From a checkpoint of a small mixture-of-experts model trained on Wikipedia: 32 SwiGLU neurons an expert, a variant of Adam for the experts.
Below are experts of layer 11 (counted from 0) of a mixture-of-experts language model. Rows are named router (the router's row for the expert), gate (a neuron's input weights, with its number), up (a neuron's input weights, with its number), down (a neuron's output weights, with its number) and show model dimensions 0-127. Each number is 500 + 25 x the weight over its row's rms, rounded and kept within 0 to 999. Numbers have three digits each.
After each expert's rows: "gets" lists some tokens that make up at least twice as much of what it gets as of all text; "comes after" lists some tokens at least twice as common just before its tokens as in all text. This comes from a sample of Wikipedia text that the model never trained on. Tokens count by the router's weight.

# expert 29
router:496532509560517503481506508518474494508524494502519516470523530506454524461491466512475505540534466525518533507493537512489495465481477479456474452525459517472535491506492548461527453479537503518519513505480521524528475475495470483453471497483467501474498527534496468512520487495509495458527515481496469465487464488530447485512515518446476521506486486497522521509469500469515518487467
gate0:485512456467550534487495519491550507434515466514476467525494481489485485535485494506533490504494504480546481468494505512461506519534548497454501489444495506471459511518498467508529505464491521471510518457459503508490536474528507468518513514530557504506532515465458499515490514496517515530509472534506510527542513486507479502474518515520492495507520520471508512477479466481519518510561
up0:535446517504480470496531533481515490543552479479519468521504522502518503520491466484529479509477488511464518519499473480478506533504511510459556471526484526475532501533544502510477493496493502534468530519530466510509530470491451522535506514506524522524476497521487474496516443504466467510506460490512527518480523485512497534542495508470498475513493552511553467509559502496473490491505
down0:498505462485510529551444516492482513491474474508483484520482532481522481532476530531460526506484525481498497482499520532492517520494515487487500487442482515507494509497469522503532499530464474463536488501520498475478486501529525505483554496523509481476549507471440502494480513522521478549467496439478488550540484512534494503477509535510517490473490469448481500464491481470503481475547
gate1:450503515462479486494506509486476485506510501503528519468514505542568529460480467538517448482530489501519509543514509514491500523468482512467453531481455511531494490508497521466519486527508516489524485522508496470535473516545495530491512515510501525516500494517546493507472519500522539518518471474535485503472488548498478500517451531464499520495490494483513482479522484430531556476482
up1:516534469511501504510472476506500455492512514484502448514531514492466501512498537477497487487470489502490478481482482507459549499558457482490556458533463441458500519484492489517473484472452488502524531499517493491462524471505504491485516462489500540503528482473488448513564488528497517486512513486479488530503487497525514484527503500545480475517516478515517520483462517559490510487540
down1:516509463517486529495453535502508521490481512524512509494488512453497493490458493538519506539492498497482470475495493469482484494477492475485497473465495537486479436521521512478511521493492480519502498444451496529526482510549527542538544503521512477513527503496528498473469496505515503504530488471501453506411527505490508484525521489511480482497474458455519490441501488510484460468515
gets: " the", " The", "The", " its", "@", " York"
comes after: " of", " in", " for", " at", " to", " by"

# expert 53
router:504524459529527498489479461510476489497503521518511475475529547497481512481490506494455477525525444551527499495463529527485496513479459489497451459496463522481507506493494509488537451480487497532485497456496521524528440459522506503454461526487477508466535524529502451495513501505498506470519508492494482486506476491510461483519518488475516480527495456518524539476462489503493538540476
gate0:473476461535489497532455477546473476514499506516514467534478476512497472488482474478535508472531456520474478523437543525476538494510526498513489522453496530476452508515436496493530516503475522510477463444503486487494502465466517471479440483507497491513475486483544495485525522500485492509471484491517506524504469518454488510466498488499525468503536524467490511497490526535502505502506
up0:462474478481496483547479520502465481514505435510490519497491479515493494489483506513509458480501472537494477513512528504565507472467498505457514515504543515482484532497526542459521543488504506472507457543531463494474494475483505452455501508523530520491470532466475479503540534476508520484499483516465500491525532483527525491491514502489504515438536526487496520459520540492508536483503
down0:523534497562468517505531543461461512469500509505506500509534490475487515504484512515484532525505467490529566519500459501490534491500500515507511518548503479508477487482510463501476514479503481481500473536474494513501496519519493501468511467460508477491522535506506480494529493489520464521524525525490496433476503510509515549500449509508466515506487408517511523472479489490538557495488
gate1:492550489496509513524499516537510500512507528505498505496479524494464478498495546468519505474559448494475528512498502514524477512464454451439443473479505530479504489540523498517507494549476540552507478459479474555548486514475469535505494525520506516475465487505487434507519480522514490503481505486522496526481523483501459489478506502477475516461510501514497497486487484523483520487509
up1:501530487478494510513534477549477494511490474523484527532502541490492505517500551472485531473527476517517464569494532515505414509521468481460478498453531515493525500516538519522456530506473474509499508441488485512522467485492472503523539532515499480474502530509480503499470466492481535525471502516496546529464519497489477522496497508488499524454490500481521471527476508502489471506512
down1:501501506486456476524499458536508484515501475536528502489491491449517490524520481482506537478481498491445489564478512484512514495495474498476538511497481508464550502483494466535532491493504465493471470525488500573484516501530496502490554470495460469512490496478516537506477478462490495487497512534481491535504535509494501464529510505528477487482522486485501474453520559501532544543480
gets: "1", "0", "2", "9", "8", "7"
comes after: "9", "0", "8", "7", " (#"

# expert 41
router:491517479509482515486479491478498506502512514496518492469507527507484528469507459481480497517509484518510526523464520525482464498456456457457488460488506502489507490489474506465532446470480497527523503448452517523534467505507491512435503526481511524484521496522512450509512464519496479492522481517469479479501482481477434451489536502485497498533479465511519543512445491515526531515454
gate0:515488504535481547508514487461545508470494479477494493472505496497470505508462541547558497490501492535472493508472496502511509484556489471451457468500497475511487494519535481467537516490497515463510483492525529516464543476550516482524506495464515461483498489460472488546503484506510461502494523455476519547506469461518533499510507506507498469450468490489511514517510519458458519494497
up0:450516472467525500505518495480488517537528497548481539516497499528528495507513509439521488501558483497524521527454491497473487514530556513469518527469514508477485507558503520517527467532510538506545501517492484535497506498529505478553466486477468471504457516518485516504513524486488519474488486475521491506525497493522504510519498496461493510543513512503456460556482464532521532478490
down0:521507516514481484503525489540474465498516491472491543493483508575542511499500538526529498475454493524465542516481493516518515513545449505486505507549518495540483502507511503519520469501485510518492443524528450535469492483520522455532504542482457514480546514484520503507503479489496484507496542505529518498503536491510458502468499502466518553490498511498488470516493519489440498480513
gate1:529541503513503511508492508508509501497488522514515494491525462506512524492472439534471488500550550526495528475461483502514554501548512558490484497502505486531507475465487508509510472512532503470499507535449467484508460501520498496495505495508499482486503482515523503522479525497499478459497426474507474520545490453495530480519487496538508501508508462438526472476518480521512539507441
up1:521462477477511537456516497498494528542492464487551493483512486496505508545517513547531505521463507516522476527525522536445475498460540466498505520493503455532507505476472539526484512488517503477509520448516513489456517503479489504484508528524513470540565519504474524516519507473472500549517494514522518498471500499465542472519519497473480519455499490494519476501545486466519527501484
down1:528487488494553469443473468484524502485533501505515479515502481504530499510499464529514515466521517529514534513518508509485455546519495542503489526518480521511514516481530483530531479464486514524482517508477467498521509471504503504519530462511494519511540532515518468483523482458498539495499522486468527506521522494482485421487488516473516513580504468506458543515477466496477467531489
gets: "0", "4", "8", "5", "6", "3"
comes after: "0", "1", "9", ".", "8", "2"

# expert 17
router:497527487554522518452490474501497517511515509524469514466513507482458510496505483472475472531512486525518497496460544504456490456538485433474502491477476507480517514518486490485528484457530541485505491475455538503494476508525522485456462519471460513467508521546504441497515491509506488468512501493472451462505488485494477458475534484497491502482503479510507507481483477478505500560468
gate0:503507506486514450541516434498518528482564515478535530512472494471512489507478499496497489509486549493518485540524510540501487530501528536526490507499519433524518469494528481523480516536512521501500525485446457454510421485512518489469489522496499474488488509449512517512536523512509514524477519529503519512524495506467540456454506462504528497481506497497498525509495506505508486472506
up0:561553527475519449541536496461480499542511513530482492494503510468523539501485553466458547508476531489502491493491470512475481473476505505511507476469533489480509490514465522505535544542433497515507543524507499488467494450508522494492547483478499514496491489465484496510480491510502482499478498452508496541493529503501486501499553481524488462499484501527506479470484515513496519469470
down0:475528467515502502520485504490501492515510479443530434485521518519494533482522501512489496479482499538499502481527501476458492530465519513490484516488513538476467507478486519547505508550491520515530517467505490509504502424512482500512526497474552509524519525480510503489498501465510517478551523469489506499538434499512507493513456509481447493547509534516454517494542515536478478469487
gate1:506501477510484487501474532476476501464491519509466524497497535498452498462486492547523491497482486520500474486499506509489494508475513510529435492551481540484445486469505517515507484488530505514537562484495530528497532517476525522477435508529499515472539505504492516470461471510481484460504463493457512499476430507498518473503542454503475513488497484466501496502497448476469503497480
up1:485505482490484488500498476473467500496514496480469514525484500483471468485474501503495539517468550463502462502476500486540534518492497456526451446511507513458455499470502498505466504534519492481491574497484512534499474502441500521509512493512452493464522486505488490491507472535493486463526476537517498468449479514499519484441512472502529527501501492512505485552479451508496488508453
down1:471518546508542451505484472455476511522495532450484524513495496532507482460510501516432508505493499510457518511500487442488502491505494493521515527480475544469474524513483484507485481510474481471505522539527506516476513487505501509502555475482486474483469506469485502489506513538481463501460540448493483470524507506524506533546537482507528531500505495503485463485491545446495537494535
gets: "ed", "d", " known", " used", "born", " based"
comes after: " was", " is", " were", " be", " been", " are"

# expert 15
router:492515486527487503485463473500472503518508500531508489474529508458503496503480488498494470533471479527528496491463543514520500483499484488487455495478488548498515511498497481477513467472526534523547481495488556489521478488508497504472497539464477521467542506515507496496530469548547476477506514468442449506448494507536463483502564493512494488538497471485503551486498507510501512517437
gate0:505516490468497529529470507515507482496494503524556503522502495474497458475499489489512491532471517512447500529538480489488513506493522521516470515558479545481525499529457482508481503509539451536531509516491521505476493481519436492473501504507495549469506492476498520513467474494473497530504534439495451476531445532485521517505486529512536507483514485532554512491476471518497484511456
up0:460496477488495497488484473497517498495493492510536513494557493522494511463537526458484497522465472547534509475547530485532510498489485544519480542481481506489507509562429498500475484488488484533471540522493486480493439454483484467472496493514532487492499508500525474520457504533494520520493488470483544515484497516502503558481533512483537500492532498492536493558499507482504487490525
down0:496498530470505465501500472503532549495487542525527564513480513510507544523506493500468495495488502521492482485499494537518481455517479488510493524489515512509474543505512537477507494544428503520492490490515528528505526495496492473513524530527509512566516480464535519535491489502523544490506525468518529474499456462475517468491457536524520554494465505506501446527482504466482503489501
gate1:481475517536505517468491506515494508482537514500476569560527480456473470457477520444515516473479487510462501495502511521523463543541503513506497516490480535509513552473477507489495491473526473490534493492504522513502547477516498478519513503512476550498492479504511460484486442482525476482534522482538503521506510534518505481493527525506510470554520522519546516493480535468489489471492
up1:496492517459489531477500517536562527540487458450503484524480512489490504498471533495500493515489492449541483520506516455457473484485537488512532477464521514574520499495513510509475468490534507481483482514530500488476510502494474519488504510475536489522498502498472482543502539483446548557478469497459475480522500485515541476525476481491461485498505486498529495505481458474520521501506
down1:544532543465497502505511501506529485545444497462498525496509504542481497508455490511494520502518488524512492508487493485526488479484450508480538515514493455491491509514559529456503457457476481489525480520452461506494507512479535498473474476460519476508502506491475480476473492488467519522466507553487510487518545485500527524494559483467477466496474508524530516489504518538529535529485
gets: " Al", " Car", "al", " San", " Cor", " Col"
comes after: " ", "-", " of", " the", ":", "|"

# expert 93
router:502528468539528533469521492510501492488509482486526491481543516460504500462507508510492509507515505525511540482409513536478489481479452494496498470479483531500527529496446495462525505487518487532513510462455525519516498510507483475454494511507440503503544527510506483541531481495492500471500503509472502491508482494540493503502508509470492533523531458527492496475464467459492513519431
gate0:499511499498501520502498551491487495478448507494500523478551491473475520520522522486520502525540489459473508492543487516471557520500533514489521503501456481476486445491475451476479478551472484481533505508484522493458537474459461496552561499522495506496511494512531460487505499499501476513483451515482547532502496493511488474518506469493545520531480509522518485473532516483516515526529
up0:520483490492524535496505494438492512492439539494483511494537513457494521528489516492532511499492529463487481487499480450533518551497479527517529511519484486490541476516517494465538503492511464467545465507473506479492535477518465500498522451491478482491489492537532516478468507523511489493505472483463519543526517512528478462516486486509513476553488464566460471502523503500496489469520
down0:528508500550534532478493519493518510516508491478519507469466517525526501490499483517485538522499495479521500483450506514507473476537494508475540482491576487517514542474492522462502529494473461513475495437497523516522502519493511462520465511515496534518494491504488484500467533492469505469482465473496518509483502507465551517519514522509517483476539490508511514543526519480434465565467
gate1:527485479516477474496491533528509512500511534488458483562563547532497506486476523479484491468476512499484503486495504478483500492520485530526508494469516546512490518522508528487498500487478522501466472530534476535450484541450524471515509521489485465490529510472464479531535483467507524493476462535478507451508477519500490477492495477507512519499527553435507528526462514492496508515542
up1:511467513526535520494518496465466456540516529444547523510519485476512517496528467474486494493488517501508534495512482458478531521528483498496486500532508460539515495442533498523507491513501512508520514478507494471540529477478487530525497539509503530502487469515530451459496505525518482461510531472501482575461525475549467486474517487500509527501502516525489474514534484483484454490490
down1:499490501461520519510491485498538471509493489528489489473501533538527477519507504482455475505536510518511542524513467519512539502470510504517504494529487572522496514524506466494521527492520497475523492512510490519465498507507521559473486496552486499448492458564495508461471469494508465465519524478493493499512508482533492489504476508472514478503478426560537548495500510521507495463482
gets: "\n", "==", "===", "====", " Family", " Clade"
comes after: "\n", "==", " Place", " Kingdom", "===", " Clade"

# expert 89
router:476521490507516494497506478514493522540512502495530485496544545477470503463471498516501500539528449553532482526491490489491505481479465440469495465502471492475531526475490510459518452482516494478529487480488530509476461476499486496473480518478474499508521525520505479524484497509548510465525501495513451467503487475529441496514529488455473487509505457526488563519489509507490486534452
gate0:491495449486522517536530476502503484535479495524464521518439525562502480551523536493487543513481508492534523501472506463500465508471517492509480484469546520508458511555486492471517521539465478497467514485493480514524457473472465487486473504509460532510469506534540492535486505528527475508472498459520524451515499500476536502503509530494507516481486452483489496522496497505504488487476
up0:514469533502474515469481502500527495472507502487551503515528465472510551490495555499479487504474526438486475527525504524521541473494513511458478492539492477489517498491448499516499477483530524478516474538510507546494523537491514492529478508529511481515511471486469459500479511469531492501526498483499483543507527500544516493498431435488482519441498491524522461506522527498490486494489
down0:557497494486468551468520515531473545472477483514487498456500477508513414508501542506466526485510465524535509504484533506486492535507541508494486512502517482461496491497473508488498529539469516475472426490518500506468517463502515512470496482491518554446479477493516468465497519524479522508493515482488506479494517503530524556475518474511510503481520481523512527499509532521474484494486
gate1:527503530461552498445517497507475516534477510505537482509527499451470501489570495458512476513562466520494490503478468502498513486471483491484490491465479488479483512517509501479466460487512487483516517482506523511496506477515493510514518525474478508504473507474518521490464480456520489534530541508512540537514488448459428537500511507499464469510462505450501486534499502480469499500506
up1:526485462501464513531502479520525473463521492477462531446487511518471487488435472497486486494453513506536493528484542469503501500550495475484468486520498537513515511454475522527498537470486491511482478518476500470509530469477491505468478487488511536491494511508500468526499502535500486434517476466463463485490504508519549514467536501523517525504530504530502500472459499502550529484530
down1:528479472508481521484527480555433507511479475486516521531508492507533440505533504493492512467487506557485491516443488513514519455494487498481472511483509545465486513566495532471498473482512531509480489517485513514516495488525564492492495469515512514472527496499484525486524521529480488483491565523512498505493477484524495478465525478524531468466520514516516534523503457540513527494505
gets: "\n", " chronology", " →", "----", " Cinematography"
comes after: ".", ")", ").", ".\"", "\".", "\""

# expert 35
router:475533489515516493494516482514488512490512504513528476482531516485510510497487527500489490542518463510508509493498530519493480500516474482467463469523471550468505523479458545503503471442494497487493497476428519520492504488495477507469500530495442524472506530526505477540508501512532492439507497518526478442476509482498462443502562466474513514534504462508519551489492489492532495502469
gate3:530502498555490555493485517457492522539554508507491470518508468492508500491539483488475499550488545493529488517447472487503483469517532498506552536501500483555523454499502499492473500489512512511480508456486519530520506483493528518490502508507500500478507511519522485514480455484544522522485524521455444524522464540511486487510515477501523496497452502522511492507517473448557487513523
up3:476498535508493516502502510458479476512513534524512475492481468538504518537482528504459501522498555495518512535484481518534514508508513514541509504538513499503506486463449498525462538437519516482462522533501521516516534519490495492533518476518489493497495500509517485474483453497531464558535560494497526515518529537500507511506536521524513479510486486470496462464508471505577483512505
down3:469491492532523542463491468508483524478502507478539505526553508503516493513528517485497515500486551523477497530478532511527473491511489518514483533469484511513499487528501492480497527545532480510514499510531534488516569482538546494540469523537496512482536517465479484512519511441498461480477483536475476515518505547476498486511529510470489505544494458473518488493471464534464504460476
gate4:534468466512487472522507461523465523553490493513489503512508524479507481485477551473475522487491508507517490503494531511522471491511508493517523484483488474509496486536473512467490552455508462485505539506498514489530509452487541504512512513454507435512500502536453525515520436502480479508524528520515519507440493465537481525488507478519511542494437495492506469515506469517531514532506
up4:481527512489500537482463514482536555491495485534504508523471519480482501487479482460485473531533515537453531547457452493468515473497466521513507502468535520519516494520552503501548485488522519513535516506501445503539490516488499448491480495519512529498508489476539497505501498505519484492489459465488501445488474544503478477498473537493516493492500481512467498469464505508457560495493
down4:482523543505506493503520482502551576518509506481550462482562533525470514452487487500491507548501467494491520524499493492489463522527532497483481520489501550443493484501492503504541509484500521498505472533502514499509492530504500461549515510495533481503513465493490468464478522490472502549499492503485519529486470535531493498434507472520498528514495525499524493486509522514553511538520
gets: " |", ";", " neither"
comes after: "0", " ", "%", "1", "5", "4"

# expert 72
router:470514507505529481513499479528480520536515522515510490468539518453473498475485490498440499546468474519521484506451559524488519485482488497505495509486449496527506514501486512454560483498497504513531521485482512543520492499505500476461497497452497532452548526498511484510504490529514496472539508502503476468521449545534439498495524487486477515527525474546512482508492510514543495508490
gate0:501513479526496563452566515510460465473515535503481500539535509478525513494492471478512488505456501532521474514474482511456515502509495495431515472542455534491504495510459503474533535461489469503514519494478521489479461498509529522504481483471519505505504484554536542493517520536524475524490509461517502518516535493506542484490516543457500480488500508497529492502490534478513489498507
up0:521488506529465510504485497499498519496526473491523537514491493520534494509545530549539486421538485484520548475499456488505482496503495534485470534477487539533519478528464478493458522485470548516532507503458497462545486503526529488483470473509489490523484521481530478522484497503480492537533526481486500471529475477450520519505525485509489516463469499554527523491526498482482492486487
down0:462478473511527457493520480485491502503475478503515538585541497534514488532504519482553486499496481506499489496480496472518471521517459474491526510508506500552460486496473470487474519572476494456475488523564476454475505508514521490468490525468517522461492510494486467511493485484527505500482518531489478513457471505512519476497520495534481487520544456491517526494535524513521508492513
gate1:513498507497479504500500487484540567450496495522583502450535474526481512521509525532506507487498492497531495492493528491493491478475493518504533493486464513515483462496526504487516520488483534533501488505535492491493502523509508485519488508483487496488532523472508484487514474505476493483495508534566506441518519547528459485481441534528452522524516502515501524475512482514547572509489
up1:521547553491520480514480496508513520481516534498536426507537499465496477490496488486454508484529492532469482494502477497497519507510499479540527508517481470499565457515499479470510519479543481470495473548488507533524514515519485521511506479485454492481530498511505510490517500524423513476518468512522466464490465527507458523491501536551517523498449524503510490475511523511481492503487
down1:446492498485476518477493479469459479481508488507462520509530528509480522531529518472531507534505473483527508515520445466539527469519537491561495478543535476483457489483525527507547504492468472503523492507499551495519509467500491519494460533461509496508509495519528532520550483494506488510429496484460501482463510532500510515502488483507469492434534493490503497500488498522522508483489
gets: " Ra", " Sa", " Co", " Ro", "ra", " Pa"
comes after: " ", "-", " \"", "S", " S", " ("

# expert 52
router:503498488528513501487490482495488482520523508532483505460542531498486484479524535488509481540508454502539496475492563478501506475479493470504460467503501523476488522478501510463482446468504474545517510502463501530507494489532497493465475511503482504488521504556512498600524487514527500497520510517495480441463453507509467479519523473507515478510509470517515543548495489472513533489491
gate0:494492499509526524482489472457463469519543463478487448498492509457510475479472532498484489451466486514466512510476511505538495478523521514508474488494475459497544518537492494492493518506510520509512521533463515542498495523532514544468506486499513501501485463545516495516466506525514509511505518485483518489478477482465485513506416442517477463484468506529555508497545526524470485480515
up0:459488531517482463459540540518472516496518495518557497512490533483557512521499503491497528455505480506495504463485499508486539492480529509536487514536494518477517497517473499541520539475506494524511472523489508493509498473460543491454474515537485521528508476503539516505474503551492487502485566494511494516491491465502515544484506484510497523460540493473519469503516446562515510470484
down0:503520473496493479561479535470443499524481504527460501498466471456487458528505516506519537527519519542474511500450510512475506504507515537528484457483520478493513519525483502467482501486470528507482482508478468498456488472529499468503475495496531442504494480513517515524540533536494521494523504485514498486450530506477494509449516516501490517451500452541508481518500509528460510479545
gate1:504487485556514506518479473489529504516504522548524503487505513502513557500489456495503511518537484506458471455482539499511463489524469490495462509495543494486474497495432524509467484508475504512477488501516496540521463462480521455511487487489495536499507520484481482489523527508538523511537522490489461464485524471519477546537511518495465519524490480485496565522512493470558464492503
up1:501501476566485519497528462456523471468508492553533500526472520508517532491492511479522533504513558534498518467520481480468440462499486532509507524489519469481468467487464490521455473466472491497534475531515497516470492495459536497503495498503538538480504502462483490497527485529503520510525553487513483511485520485524501529479503493492442505508497495497483493549517518470538494462518
down1:518488477508538473528472489439475515469536513547457496521452521530464509517513503552515476498489508463457492457523484499499521500495509494510498496488527516513496512451521517476478532501535514460465496519514522507492518489510500485529467526506496478482502503529490519496489546534459503443523543499469511486499475448451473514442451521491512473497488485507484461493467508489483504526500
gets: "s", " at", " At", " Is", "as", " Os"
comes after: " ", " Pa", " E", " mi", " Ca", " Ha"

# expert 16
router:487523478519548505502479495509516497514516520527527494498522508482505505453464533517487479558505485551517541512494544505421506456490439461489478481493495492483526516504496509490514458464512492537504481478469488532513505480481536489478473515464454501470518508513492495524500516540518480488505500459527466450489479512520504466489536502466479488501509455531495526500493464505476512548479
gate0:527521540501498475490500507504471505530519545504507530491551520484488512485425511509517493490512521490472492529515511485483509512496499498535443507544499523528512463551523482547515469533505462499509523456473504455531495512513472528526452511496513516511525470516502511553495507507501487475519511501475532526499461485501525472567479487522499474510508475556506485486476485500499455458490
up0:472483538490533485502468557457529528505533538529524513499491532490527519468469534528536469511474513473527520522517476489473517459469490518508467535536510466476509494537533441527495494507477474480501497498472495509513528492529491496526461524474536507471539447491485534500513526488469481462496508497486530492500483497540517491512471498498478515520490478496497551478532500537503442497512
down0:442536526497474486494484501520537540522472494519487504519487479477533451517530538465531454530499513505473518496478470482503491529549490519518495497497489504478523509450477497506465477500467521508498518491467547490450503454513520509526497478510520534458483506547495528498476488487461494509559481505571511454516472479529500492486489499513489504508481506519512502527496478496474540467536
gate1:449509482515484543517517529546526481493473493515485503524501480499550501493495462534511520489543523515521500514503541528474517482536513513531517495486554500500542534480499539523501487510508532508535529488492523561511500533533502498524518527499470466480491505473464476507546506441496461506479492485502517488528508530477510454532484500497495471489494521534505529534528486532465464551482
up1:526472530496522524479528464509501489504553544502488508486485467514502502503488509502490502512488419456523476438474491489501480498554520493465520511519526517505446485496501479452512492465495495525491474521472474473514551507491468495474475500516509530500471521506530532546512502544464529468491521484462546491493488483504530557495524468505518525509479504483507522478488499456530491494505
down1:478453502460504522494493528520508523466467451491496502547494512465487526518504482500478529511523513476527445524454505463521545495513521491528502569518534523494524521486480534533508494485538500507513510503505488483497490518472486523495534525493510502485505534525474511520488500498501475534484459506465519477524495489503521501535462499506530514545487535477535494539478523477438503573516
gets: " as", " became", " become", " enter", " find", " As"
comes after: " to", " and", ",", " he", " served", " it"

# expert 122
router:523509449515532507476503483500517522496545464497521467487503505494483511466502509508486514522495498518550506513462552519481496459503457468475462459506454536499522498524491488488509474450517518498508513447435517529499487496525513501438496493473481529485493526516515458521513502511492487464511535487497490463502470490502438472512511505495494485523499472509548481538468469502505535549481
gate0:501526504504538528533489454516532555516526512504489523517505527509491476497506565503490516526533552582510514511517500503518550513555497479477478453526495494501481496467502493535512516506471539497504523495491508476524492522507512452507496484464510537498526460502458474507489476469474466526522504469479468512516513490558506500525471479520482495470524503503492497533528498518474488549499
up0:521476500495512483493517468492502447498459587523463497462520500485504519478491468477505460524523495489533476494480493531500508430493492538536535484469472492523502497459489531503540535504509527523496463504506464455498501528518494458545496489483454447494488516468489493502501516484487513498491496510488492478481481490447501459504531492545471482508504517504477526508470473471530479479516
down0:544532511487502489516498462498511507502486510534486485498503539535461473510461497506500524493459485497506472491517540439469498464496520512477506490465472516486512519572502538458508476466483513467502499488465490501516477483476486474518513515479467487493490489479515467465505456526481546503498500514428446460528516462532487451469473482484529515513515471511509533491533487493500515500521
gate1:521522466492508492540491550526522485486507499480528495502484541489513505475472528458551516482515513508479508522509542497551513524495507532484478516500493504489472484512515508497500492459507491475502491503480505528504465460494491400512480514510517510466482553493484509543507505515517503440457471479503503520499467487487469493453562476501518501524484480512543479497523482494446524510533
up1:516489494527513515471526509476464490506474523523496526499528519507526482524535529486496480517492480503551510497527473506452491477510488519534577516496540447499556546493484502492512476525511557523515490484507497460524567497498485531500515497525478467538531492437488521492522535475480531512544540549505457503489500478505515486504518505518521508531492498493489520482506520494527502470497
down1:510541471474516512500488526520445503522465538502488489515536537493490507482458502507531519511488459460515497498489539541525499477476477489499501522465497537487479493517503527518517502508503516471486495511539510486483503513485532467523491500487463540499497516532503496519477468481579505509504504499494470481516553492432519501471532484479544500519519487464566507452485466548481500524503
gets: " first", "th", " second", "st", " third", "nd"
comes after: " the", " his", " List", " their", "3", " a"

# expert 28
router:477497474525525511494505485518499522493507484512498494462496517478479508474460510506469493538514455533518514521484541548491494493502486459486456453491498530480497521486472536449527450467480481514530515479481492525508482502495495498438525520464432505459528508527495500531546515512511515493538496496524485452478481480507464457505560495506487490522487489510517519475481497466532528539480
gate0:513483539507533517485547522479490528463481487530497501524501508505469496515489525543455528528518511507523493527503524484507500509498511496474467485531472496508504482474493506489493514520475464503510496541466520496509464512425489502499506478486507494481479482494476483497503478582544514520511511516473504513495498471529510486507518504514453546499450496436482462509525538425536488469533
up0:489494511459533481453475499508501521487512511470472507448514492502502507508494532523446503526475495491434480441527502470519497494485508476530495454510508479446511505478475531541494502512527470517499473517461481484477471476520491471513474515493495507487509463494550498534488532538509467482450529501534487486488511528465513492487513482503495520540521523510501511524535551531491555463483
down0:495478533479499492506485511499516479457534515528521504447510528483488469493499522494505480490526497538511543459501525439502515547515529442475475527506522473477555486470471560529490507500494533504495509509478506490504495495516526502478519545533529528514465526518477495475496522508542488524480456510466493506505522511466499529498497504505475561572504532495505511521512488486459498530502
gate1:510516507536481500476511527541484514526518495535484530505518537491503473501528477507537520558471486498529495514451485522510503498494504544466496521495525522519505494507506520446528463486470495511511474496509486548510530529470508523500537548494495501499477546460452485506492487481497490492471513540491503534453467451583534485510515505463488542475480499495521515512506477458500517528490
up1:519524504500527498492491504486552497441485512511482496495463506483452508481553461501525476485504542467518513496505462476529484487512506502492470485497514495565510497515520469549531486518507500525492535531504534500554477509512518472479509514566492520456506501494471530477492516516513484500485525503515489462497527533546466554493496481499512479544518478539487528529497462527542526479501
down1:507525482487487515510516506471515512469474518499546477504534520476456479520533538503513484548538484522530549515472524504497504507499521454461506507486477483540536499461480515511507496534511488486533477522537527490473533500491468508550527502509472495493493521482503496498506512467532453523500483518486425481514465518452502534477460465492488506482509492497538476453473511456474466499476
gets: "1", "2", "3", "0", "4", "5"
comes after: " ", "1", ".", "2", "3", " +"

# expert 38
router:494508462532524488457482498481484514504524540532481470492519537493495491472495485495508493556514502537547534478457550506531492487468517464469482475529476507504523534499500491479519460451520506502517513484487507526498489476533503510483462532486499505477538500511540471511474503498537511449499495502491468486516446455477472462487513465493529540532486472498516515491499517506531541503438
gate0:534483506532450464507489503470470469492501512516500496505484503495466461475482496488511507497522489446476509512459535480510546494519515474451477521465504480543525495514519458517528500445497476538523501537480509492514460489464492540534518537499475527482525473478515476493478497517509493477540543519528519467550496475504459488436499485520514486489486505530479495516505523475452495474470
up0:465506455503471500478527471531550518499508490526485486525511510511513534536457491499486489513515511525512447471514546500468511518535467511518496467499494490506504489487496500492491488535441481491496508518488467492465461514512550467534483486486505494491427530507450505495537436503516463488463491497457495499484532497551526512446502528512503554531486503501506517512509474503504526496491
down0:488514509498504479481509496515512482508500510427505465472515548509521506483472485521533508515543475541470523532504505536519498507486527520489473480499497470496507517488481503531472530482501500478443497540443489501511463524523517466504503491539489505468501531483506514486518476523502474527526484437541477446474543521471509509475495529499486462490455487479524477485490500512455569498519
gate1:505531492507516530497463497522502526495494513520488543441471459493492494455479478543514499519512500480505461502476496477492488446520489496492508477494513504476504489470488466501530464491500435491531501521505471466461493510509538450502502533481534504498536530498547502516497530506518463453507475535506521486519456538520512474519520454472481474530529470497554498532529532524493472503508
up1:520526524497513481527516508473523510482494483461479514535476526492484514504541496520493552505535484537515513539504443515489495487509462500544504504489525479513483503524533522491471501485493553538492513502506540553511502558485470504494501525511480485502483523492442494470493448518493500478499506507496455505523523531481510481488523523521465496517489482548500492458442478441502558520495
down1:415524502520495505486459475474516531455531470502495500479532458521507476529501471487524536493478522476485519496452452514483471488483518541465518468514525483512491496534495523483539531485547488456509494532502555462465492487509450497475527507504467472468517529520511488496518480505482499498473494490526472493538527510517496514500501513452448511491499491505505499475507533484515477533520
gets: " Mar", " En", " Be", " Vi", " Ni", " Ti"
comes after: " |", ":", "-", "|", " –", " by"